Experts of a small language model.
Size: 12 layers, width 192, vocabulary 2210, 44.8M parameters.
Experts: 96 experts in each of 12 layers, 96 GELU neurons an expert.
Training: 320M tokens, 5208 steps.
Below are experts of layer 3 (counted from 0) of a mixture-of-experts language model. Rows are named router (the router's row for the expert), up (a neuron's input weights, with its number) and show model dimensions 0-191. Each number is 50 + 12 x the weight over its row's rms, rounded and kept within 0 to 99.
After each expert's rows: "mostly gets" lists some tokens that are sent to it at least half of the time. This comes from a sample of Wikipedia text that the model never trained on.

# expert 16
router:36 44 39 53 63 52 69 56 39 30 31 44 55 63 41 47 67 70 63 58 49 71 59 40 85 47 49 42 39 53 64 63 53 60 48 51 31 27 76 64 44 43 64 49 51 56 47 74 39 17 44 62 51 40 62 44 66 49 47 55 66 38 48 69 58 47 57 45 48 49 41 57 54 30 52 57 30 70 50 32 64 52 61 60 40 71 46 43 35 52 43 38 61 27 59 50 72 51 40 41 38 55 41 38 42 45 48 50 46 57 58 39 39 53 59 68 33 60 43 52 53 47 50 63 71 49 43 51 73 35 42 51 61 67 69 26 29 54 66 59 43 55 48 56 41 47 56 52 43 45 53 50 51 67 26 42 50 33 33 41 42 44 46 35 39 26 60 49 47 59 57 28 46 59 48 69 59 46 35 51 55 64 42 64 45 38 46 24 21 45 42 53
up1:50 51 47 55 46 46 55 54 60 64 54 28 59 66 44 48 22 60 28 41 41 54 66 59 40 53 52 52 61 55 45 30 62 43 66 52 58 13 47 73 47 37 45 57 62 59 34 57 24 38 52 66 50 47 39 60 49 50 44 45 52 44 68 30 33 46 45 64 62 58 39 42 50 48 50 53 54 49 48 51 40 64 54 58 53 30 41 65 41 37 53 69 62 51 45 62 50 49 57 56 53 40 64 50 44 49 40 37 92 37 58 36 57 41 40 57 49 25 52 68 78 60 41 57 58 49 58 42 46 46 42 26 41 34 73 51 67 52 55 45 50 68 56 68 54 49 50 66 57 62 43 63 61 45 46 38 58 35 23 50 53 46 43 56 53 43 60 49 71 36 47 50 43 32 58 24 52 43 49 52 49 42 61 41 69 32 49 74 24 70 78 63
mostly gets: " MPC", "″W", "%", " km", "',", "′"

# expert 34
router:58 63 58 48 66 74 28 55 67 53 24 57 39 45 46 52 60 49 77 56 58 37 52 38 50 57 48 30 52 58 38 58 46 56 45 41 61 60 49 41 45 71 55 36 60 38 54 35 45 29 65 59 60 62 73 69 44 47 29 56 42 45 49 38 59 61 58 35 42 46 36 51 48 32 57 42 24 57 28 38 42 38 49 48 64 51 46 81 57 53 49 61 53 65 67 59 56 40 54 82 68 42 48 51 51 71 57 38 56 49 60 67 66 55 51 65 48 35 68 65 32 57 52 51 39 53 52 45 62 49 25 63 58 38 43 43 28 47 46 52 41 57 47 65 47 59 58 53 26 39 57 45 43 69 62 39 54 36 55 82 45 51 29 61 38 54 44 63 42 50 36 53 58 42 30 54 48 57 57 32 38 34 33 26 33 50 45 47 37 70 56 45
up0:33 10 40 43 41 41 34 38 45 42 67 60 43 37 49 41 45 20 46 47 42 62 34 54 53 73 44 67 51 37 52 37 55 66 66 50 45 52 69 60 47 55 50 45 49 41 54 73 44 55 65 59 63 48 59 45 50 39 63 51 59 45 45 46 61 37 74 46 44 53 61 59 65 48 50 25 54 63 61 25 53 54 57 61 34 68 51 53 55 44 43 57 67 34 64 41 48 54 51 50 78 68 46 65 38 57 56 57 45 56 35 51 46 67 52 38 44 62 20 47 46 58 57 54 38 59 43 31 58 53 32 40 51 54 51 44 45 48 60 71 54 59 38 41 56 54 46 46 33 30 22 36 60 50 36 80 36 55 52 35 52 44 58 46 30 32 34 63 41 50 60 65 40 52 48 47 49 60 52 48 69 76 69 50 65 44 62 54 54 67 17 54
mostly gets: "son", "ama", "lin", "na", " Mc", " York"

# expert 32
router:52 40 24 66 47 58 46 57 45 43 43 40 51 39 40 52 48 29 55 70 61 66 44 57 55 37 37 54 60 64 57 30 58 36 60 65 44 69 51 39 37 65 41 45 60 50 51 49 44 43 43 53 49 26 51 72 55 34 45 41 41 51 39 54 38 38 53 59 38 40 72 65 42 61 67 26 50 41 46 58 55 65 48 51 65 64 74 51 35 58 47 48 38 43 66 52 39 59 42 64 37 81 48 50 52 48 51 53 34 49 64 57 56 67 32 45 62 23 56 49 55 57 52 46 41 77 34 40 50 42 44 45 58 38 58 50 50 66 44 66 54 20 44 62 53 35 61 45 29 50 61 62 47 40 43 42 72 52 24 59 59 64 75 47 46 61 53 56 48 53 24 43 66 33 29 59 37 55 41 69 35 31 54 65 65 48 53 31 69 70 44 37
up0:44 49 80 57 51 31 32 47 47 53 68 46 38 41 45 42 41 46 58 51 55 38 38 31 60 43 65 67 40 25 47 47 50 37 58 51 56 36 76 68 48 44 39 42 52 50 40 65 42 75 58 55 44 47 62 48 62 35 56 66 52 49 62 62 30 50 44 46 51 47 47 78 62 47 57 46 38 34 55 55 65 64 52 62 44 57 47 54 38 45 60 40 47 34 50 26 42 57 70 50 74 51 62 55 45 41 44 68 46 55 37 56 65 66 42 50 57 64 75 63 58 48 40 24 53 41 74 56 42 53 47 54 52 53 51 50 64 68 63 27 55 50 54 34 64 33 49 63 59 72 68 52 75 24 39 49 50 64 45 41 59 19 52 46 28 42 38 34 39 38 51 62 54 66 38 55 61 53 50 53 55 50 68 40 29 37 52 29 53 43 26 35
mostly gets: " those", " ==\n\n", "#", " located", " make", "%"

# expert 77
router:43 58 57 31 47 45 63 52 36 35 59 52 40 70 60 52 36 55 53 42 42 65 72 54 61 54 62 54 31 47 51 73 60 69 42 55 31 49 52 57 48 39 59 40 66 66 32 55 54 49 62 46 38 57 63 32 53 51 53 59 50 46 33 58 68 37 54 67 28 36 43 44 51 54 42 55 54 71 37 49 57 43 50 45 23 61 35 38 23 25 43 50 49 53 47 33 66 45 48 26 49 55 39 35 40 56 53 49 57 64 60 24 53 61 36 71 53 63 26 56 46 29 68 57 65 25 37 41 51 49 75 53 57 37 61 59 78 59 55 59 47 45 54 38 49 51 56 53 68 59 61 45 51 43 39 49 52 37 49 34 67 31 73 39 57 55 50 55 40 63 64 36 53 56 69 55 59 47 50 54 62 68 40 54 32 38 54 41 18 52 25 54
up0:29 51 53 33 53 48 44 47 65 44 49 44 63 34 59 34 63 43 59 48 50 34 38 45 44 52 33 46 43 58 51 48 49 37 47 45 61 37 21 66 63 51 46 63 43 50 43 34 60 47 49 33 55 35 61 53 40 54 37 47 47 55 53 59 41 37 49 54 54 53 46 42 34 57 48 32 50 29 61 59 59 80 41 41 36 55 68 72 60 55 61 47 30 33 46 17 44 78 62 46 53 48 79 59 38 60 58 63 65 44 40 44 57 44 60 52 58 66 68 52 43 54 43 34 53 56 62 62 34 52 50 56 46 52 60 24 54 77 51 60 48 76 62 31 69 73 23 39 55 59 60 46 48 59 66 50 52 39 42 53 52 53 44 70 40 45 61 51 65 65 75 60 47 47 66 36 50 73 21 78 60 62 45 40 44 49 52 36 44 59 60 47
mostly gets: " •", " km", " mi", "″", "°", "ST"

# expert 64
router:41 49 73 42 44 42 46 73 46 70 29 54 46 32 47 67 31 47 57 45 56 61 57 39 40 49 68 60 51 76 65 47 47 49 57 56 69 27 34 51 26 72 31 54 56 46 54 45 49 47 70 51 54 39 56 54 43 33 51 57 57 69 59 55 44 50 46 34 39 33 48 67 42 37 35 53 56 23 63 61 31 51 43 30 33 58 48 37 38 33 46 58 56 35 22 47 65 41 43 39 36 67 42 48 82 46 73 64 76 47 44 35 58 37 52 66 39 53 64 57 51 60 56 35 35 36 65 63 65 58 73 46 77 48 40 58 57 63 59 55 61 54 52 62 62 41 45 54 58 56 36 33 55 44 33 35 43 48 41 48 54 38 64 40 58 65 70 51 42 42 44 52 44 59 44 53 35 62 37 42 52 37 43 42 70 36 40 54 65 42 43 53
up0:40 50 51 46 27 47 56 41 41 62 57 60 55 53 29 16 49 40 42 56 56 39 37 41 69 69 55 66 35 59 54 54 30 43 36 55 45 48 69 67 63 39 53 39 48 59 63 22 43 60 46 52 55 33 72 49 36 50 65 44 39 41 52 54 56 46 64 57 75 58 30 35 53 52 45 59 73 49 50 26 69 35 26 46 51 62 45 61 61 55 53 36 28 68 43 41 40 82 60 58 64 48 40 44 45 51 42 59 55 57 57 43 53 57 42 46 63 36 50 37 28 33 43 07 61 52 44 50 48 33 57 61 46 31 22 65 62 67 57 47 70 40 51 52 64 56 39 44 43 68 60 56 39 59 37 61 59 57 64 47 60 51 58 31 56 56 59 38 47 44 46 57 46 46 60 51 62 56 51 66 71 62 37 50 53 53 51 56 71 53 60 48
mostly gets: " appear", " due", " Alex", " call", " Will", " Jos"

# expert 84
router:57 64 64 55 64 39 59 70 65 37 63 38 57 44 59 39 57 38 32 53 43 58 31 69 45 29 32 63 62 61 57 26 49 53 65 42 59 39 36 25 75 24 62 40 45 48 41 49 61 64 34 56 47 46 28 45 53 41 37 61 41 62 36 44 40 40 48 41 56 79 62 48 46 67 32 41 50 52 59 20 45 67 53 70 58 35 51 44 57 55 40 54 40 47 33 51 41 52 56 62 42 48 47 36 35 44 62 56 39 54 60 50 58 36 60 34 75 65 52 36 66 48 76 43 38 44 54 68 57 51 56 42 32 42 46 38 64 61 52 43 58 45 56 27 42 63 68 54 54 42 39 71 48 52 48 69 53 69 76 56 48 50 55 36 43 45 35 38 67 24 58 41 44 59 61 39 37 52 47 55 40 83 42 62 53 52 60 47 50 51 48 48
up0:49 56 59 51 25 43 42 44 51 53 79 51 36 56 59 48 44 52 52 53 57 56 41 45 47 66 43 60 60 35 54 71 44 63 45 61 46 72 44 54 30 42 61 39 59 59 58 38 38 53 61 46 53 12 42 44 55 41 42 47 74 81 62 61 38 63 27 65 38 53 57 46 53 73 43 46 56 23 50 25 31 40 51 73 54 63 67 62 40 38 63 49 51 73 48 30 35 29 45 55 42 51 64 46 32 59 55 46 54 44 57 44 63 63 40 28 72 21 42 57 55 39 53 45 38 59 59 50 48 57 43 47 46 42 54 51 77 77 73 66 70 46 66 23 41 53 31 36 49 51 37 62 46 48 45 49 48 31 55 43 41 59 58 40 62 34 51 48 50 42 46 47 40 45 44 59 50 53 47 68 49 47 61 47 34 51 55 36 40 51 52 68
mostly gets: "ugg", "-b", "pl", "-f", "ib", "ail"

# expert 12
router:30 69 53 53 80 55 52 51 46 47 37 60 59 31 31 37 65 47 46 63 56 41 44 33 64 54 37 41 58 56 30 38 39 58 43 41 51 51 59 43 72 55 47 38 46 57 66 63 51 31 42 61 49 64 31 41 63 62 61 65 61 44 50 58 35 65 32 37 59 42 45 58 48 53 46 47 57 57 40 60 32 67 59 54 65 51 63 50 42 64 45 69 75 46 47 42 38 36 29 43 44 18 60 77 31 50 54 60 58 59 67 58 30 27 59 56 49 35 42 26 45 44 41 66 35 64 60 49 38 55 39 53 23 56 48 62 33 37 65 61 51 31 47 61 74 61 41 34 28 54 40 63 41 38 57 58 32 57 55 51 34 53 47 51 37 46 43 37 42 66 59 58 58 53 59 45 46 44 44 71 31 40 48 55 36 58 34 58 59 50 64 63
up0:41 35 63 60 54 60 64 68 41 30 57 68 68 48 45 69 65 74 82 49 28 44 55 12 51 49 55 51 32 51 60 77 48 57 68 52 47 49 59 55 43 59 55 60 39 69 41 57 39 42 60 45 64 42 52 49 50 61 45 66 61 52 61 61 43 40 49 49 62 68 47 44 43 52 35 46 56 57 49 70 64 66 43 46 63 45 42 58 36 26 61 17 64 41 44 57 45 52 53 48 56 41 54 32 29 40 38 49 61 59 39 51 72 46 47 54 32 47 64 43 67 33 31 30 36 37 66 63 37 57 67 39 26 58 48 54 52 47 64 48 54 53 40 42 26 50 50 48 59 61 47 42 52 50 45 61 52 45 45 36 57 47 35 56 50 19 51 39 68 42 69 36 35 42 53 63 39 39 46 70 44 50 41 49 55 47 33 31 33 42 49 58
mostly gets: " dis", " vers", " det", " und", " end", " cons"

# expert 85
router:50 48 39 52 44 56 44 39 66 44 38 68 68 50 46 41 30 51 49 61 32 44 53 62 46 54 47 55 51 40 61 51 56 36 40 56 62 45 43 55 41 36 34 65 23 51 47 20 25 67 45 56 52 56 34 47 56 42 60 52 34 63 42 55 30 57 29 55 28 39 58 50 44 60 70 32 78 28 38 64 49 67 23 47 54 62 76 68 33 46 50 55 36 44 57 35 57 56 34 53 34 49 47 39 68 54 63 47 54 68 56 72 50 60 49 53 38 64 61 46 62 47 61 44 48 50 53 48 38 43 66 40 65 56 24 51 65 51 71 67 45 51 51 49 52 66 63 45 67 70 36 40 56 57 32 50 30 61 60 33 50 38 63 61 30 48 58 37 70 50 57 58 63 53 55 51 42 61 20 63 63 47 37 46 49 39 39 56 60 51 66 28
up0:37 81 61 53 77 53 56 59 48 48 51 34 35 45 59 67 82 68 78 45 49 44 36 51 71 54 40 35 63 48 42 45 50 63 56 33 47 42 35 45 66 40 46 42 61 33 76 53 64 46 44 67 63 54 64 58 28 54 34 56 55 44 34 32 64 51 70 34 73 62 39 35 44 35 31 45 40 62 46 62 67 52 66 48 44 53 51 65 51 39 51 54 66 39 44 47 51 61 70 52 64 48 26 51 20 59 37 57 53 40 61 40 49 58 58 58 44 38 64 39 49 57 36 45 47 53 43 81 48 53 39 55 31 44 64 48 40 58 58 50 45 49 61 36 56 57 49 40 34 41 52 40 53 56 50 50 49 41 53 53 56 53 35 62 45 58 42 48 56 43 74 25 62 44 48 60 38 56 45 25 34 48 41 29 67 39 54 53 29 61 36 67
mostly gets: " are", " been", "|---|\n", " began", " were", " has"